Weights of a small mixture-of-experts language model, trained from scratch on English Wikipedia.
Size: 8 layers, width 256, vocabulary 4096, 35.1M parameters.
Experts: 576 SwiGLU neurons an expert, 1 pick a token.
Training: a variant of SOAP for the experts, 404M tokens, 5853 steps.
Below are experts of layer 3 (counted from 0) of a mixture-of-experts language model. Rows are named router (the router's row for the expert), gate (a neuron's input weights, with its number), up (a neuron's input weights, with its number) and show model dimensions 0-255. Each number is 500 + 50 x the weight over its row's rms, rounded and kept within 0 to 999. Numbers have three digits each.
Before each expert's rows: a language model's description of what the expert responds to. This comes from a sample of Wikipedia text that the model never trained on.

# expert 15
What it handles: Closing pieces of personal and place names, often before a comma or parenthesis, such as Nig-el, Haif-a, Holm-es, Armin-en.
router:511540549572506501440459552489618543484586595503508480471524504476558405456465475458465545478594547471479557600602480466477567584534508545490461498551501523537497496535438458468518475432465518483428524484470449521439495598510520582449472546486541496486431598619575409436536497512537535492416494486533475497497516445516484419519531543466463568539454547547652521515476513482509429452532464474572423484477483470441563518524501512580502517519419532583433491594535494357483539553454440486593514475425575534576531470526353462466509509482513459573500534567463479584480408482582451544517421454484496496503457478440484436467479487527578587539521458525470504547467522424543445561443456413451518448547557547520501575508442504575506472507643462468442488566513440581520532490475528
gate0:524543560495442483478656529469560531492502445494542644534512511465545457443417540405498608494442519514473544524470527473541438569524542550508545552512506545565507560449475465542518558379529558567560584499438509567390568520485491443501534447445488582479521504481452447508487536557514545539549486551440440529473434590460487610619598438555619522525519489570443571451479593435430534474594479509509480507461411460528595423391475507437527479494491426426502547491478558507467469601474487488473457488439498514519541458511503611566506518528565474481567468458468472455588530526487523571452513480506602511504474454540532456568509484476579515557489394445446453458521522528442450429509433552435451494436449477451517454525533456511477524529585502485526457498525514575561556498537511
up0:502538483458450564504462572445471494483573499495551425533495532504443487427491414538568545553524400524542480413484551496494467505430501498459501581496451487545443483526555469545479619509560497498516407496517429614454490519490550465426437526512431490508484519556501450461593552449559529502547549522485549517495542479480516556472476522634570543359527559447489510433558384376496540503542475482519588590531456453490544519489463459457472485511502551408515521532424446563352457536538541471480415614507566456563505422564481470550516477585501578510446515514568453513577463519422483454419525534484527423476448507523598480500556547445570500500502526538431525489495472455544529578454570531585506489491559488457509441520466432567527586512533528556587498575536576455537514368508491

# expert 9
What it handles: Word-final suffix pieces, mostly plural s and -ing, -ers, -ies, -ations, completing nouns and verbs, such as wound-s, bord-ers, parod-ies.
router:462532513537556433410493586454607538472500576470481440534585520546538482504485473417452495511483536512481509577593612482440515556543476474446502563575488518564478483487430396425452505517471425550445454550517434558553565567531475534526545496449484445504408576560531440451567462513524487486489522436469462461433513534558532409525538469457480500536475543575544538467509611478549449447574480570555429421463485473528680502528483566585526504590534484463512500436549498401526555508545509515567512474491492456576539419535399484473451485484541504512396453514518492522454516439518426481483440493493486530578491422487494443463447500514604511567399436518572417537445413543468461582481437494529537406435478559403448470432456468488467513544559534427458534539473522544518555553540509
gate5:515459551410423431503480492500536496513521529434528549528494547513540468503494434572524478477542501519532472484468515571659525548505532453517433513459558524490595474482523512434517502507513424567482467478418470579507458361430465540548525461613440462507553510577538472562510588428448544531415550485471520444442416425510510457477453561489478472442598453583449486501479399494508459466486491561595528518590548533528483544501482484511511467516557416465477562485483521588494499516476426464451544431506533456540517448583505492545411473484454444499551493463444528448574497425448511485452477460466576460554431426529452495419489527533450580528511558587514484466401505538368422550479493389590552599445474507433446595467507488455550445529507451470440428502537592454482472552557390
up5:550531514547543521506511502452382511586606399509485460526493560480456570549547555473481485494565524558494525460565552480548468503531456465493519612458524553460516489535483522520452647454573508623509577459570506526507440540432450521561429468429562514560586486573581556493561559467528499437504491458509470570368451386576478578449523512522568454569490480521435444534609535535467417460497468597543491565553501496425498496489504542461509479505587519468504454430461493468533535535488398437589486442543547551516555503528465495619517506519452525572542479491521498454525563505397516492449497513487552466541562510567575521540455581502492526515569506549429384455529515480493465434499473455509543427596501529517527406532559506508483442495470605546544536464582466562606469509533505

# expert 10
What it handles: Articles and possessive determiners starting noun phrases, such as the, a, his, their, its, often after of or in.
router:508520533564476535449422520559544485510611537445539484532482566497562554581402505498460526548494401511487472555541525513524532544468506499458538529583445544521437554495428441411502441422442486487512407571507473476499435600560436576516583452452570419545452547582550394496574557592507571503457453462493498448480516508570466393474520666500485538560540455561582478484450526495486470496588513557523487526428483497508668587494498559547494569412556536522499544546480454449513552529494470477471448481450523469586477511483429562418548456511533550564438528518511507562442463456539435543472461578506531570521480429543550459475479472478576489505467509494525459431388536479537546564472471452473555543391473445462445569434452447454431555569528551503513524506463560468493537525558487
gate2:556535433514468518472444402426536477480509499470502407497514489501553406507566556406427404489452461468535501518434529576508487577529547591498495507485491505523582463389586511511517546534485459515521539509552522488532466464578501522391450478529597423451440515417435490535541539492474480443528445411457593514515518540573497562531555570542494585531502510523501484518467563513453539525530488536466619544533471601541540563458572521533460457495472486453581448491534437527591488519533527400466493401494441547388568526472478469554511381433606454464484509494458550615464521459470489485500458419439418482502544475586502528561496537437505552418472565493533454551470520388526501524400514446474602498462513543458466483432570538529491477611449454577502471448418455595476473460496496
up2:562569469520517415453528516495425548498473571360416401516569517620443531577522506556468463464560458522498536460508441421524524534506500426468529530494352546453459525494493565513518500547511493487557640499484562463554512526568574481481518551434568572546506468415512404435491532433454425589413514550448479488507492384503502488466538537478527574480482424522559511602546512587471490504459435573513521508511443459455506520512420491489416466573531508531440569536510484503445515564467537449552350495473455486508483516549492476498497528464540462482636610434528554504454503561505541437533544457499489424467514403511484479514402546551545528547481555519487423542479560552534521536480422509498486467473597557498537521462484587500485524504461503516582579482490627481450503589459512

# expert 2
What it handles: Suffix pieces completing common English words, like -ically, -ed, -ly, -ic, as in romantically, philosophical, furthermore, encompassed.
router:440479578565437501466508535525567568484562605419469536508489491516537437432534513496512528566489564466466534555502522543476588511571542506418488503605493474609458527488387417433482563487448431505419495540492484471475459563497502560417569513479522450520433524524522452442504519544490484524479548495407471476503450472489447428444490500391468476577450526539631509466512503463591483480594423515557422482492448418452603560577494556609471481512437528458485476453549545468520622506550478548503442412507469539475511443522382473524455498472542526550502454457513489537463557446564500515444410478471502443601522523520450504505427494500623456563460462463452460522420482497467537536472438414478497419512494545400457581450472501561452532522675535527487536507509508515578439502528464
gate2:507542595542515525486484557472526519509537506471551546514548535484516467513475518441527448528488471541518474487523546431555618535434523559476478449561553459569527426445561437580530482500546457524457481491459466399472537523459502474511538547487465388577592574380492454503514410632498456522481495507534596532477501572592440527557465441514517435490477433500450414527527383410516459531533435499570511547526480491605500498438354625502512487541480528481493473504495428467428583499506456531522473550470472566523426413464447546479453529546463465450497392555500648562445467491413440494515516540511572535501567586538481554517474520502502382394517535458428519526561528473488482611479499522448513479441511458481526497522574482513505538533560562540490545555503428548482371542447522
up2:546511537478556517474419558495535546495503469468474522451442445467409441456481454517470455533462506455533555446515528515368550472433482417510441598520483483427537447464530600505463521538490447533434564522459469495490418436565446507442554502560640570522540441587538496555572519429515440505489406497473478520455483448448543579531510423556553481482483511448464554487548448561497513502438463446546509461605468494499558369471519507486452504398447511478478494436499492546547470455504485550413536545529551473544450546448464553469494603503448574559479545625542564536506513454516471608550450569434491588519522370497472493456517447493527548447499502562553538488505638461402547532520560476532592542541506582493523464485505533449434524568561521492450503462589440568457553383477496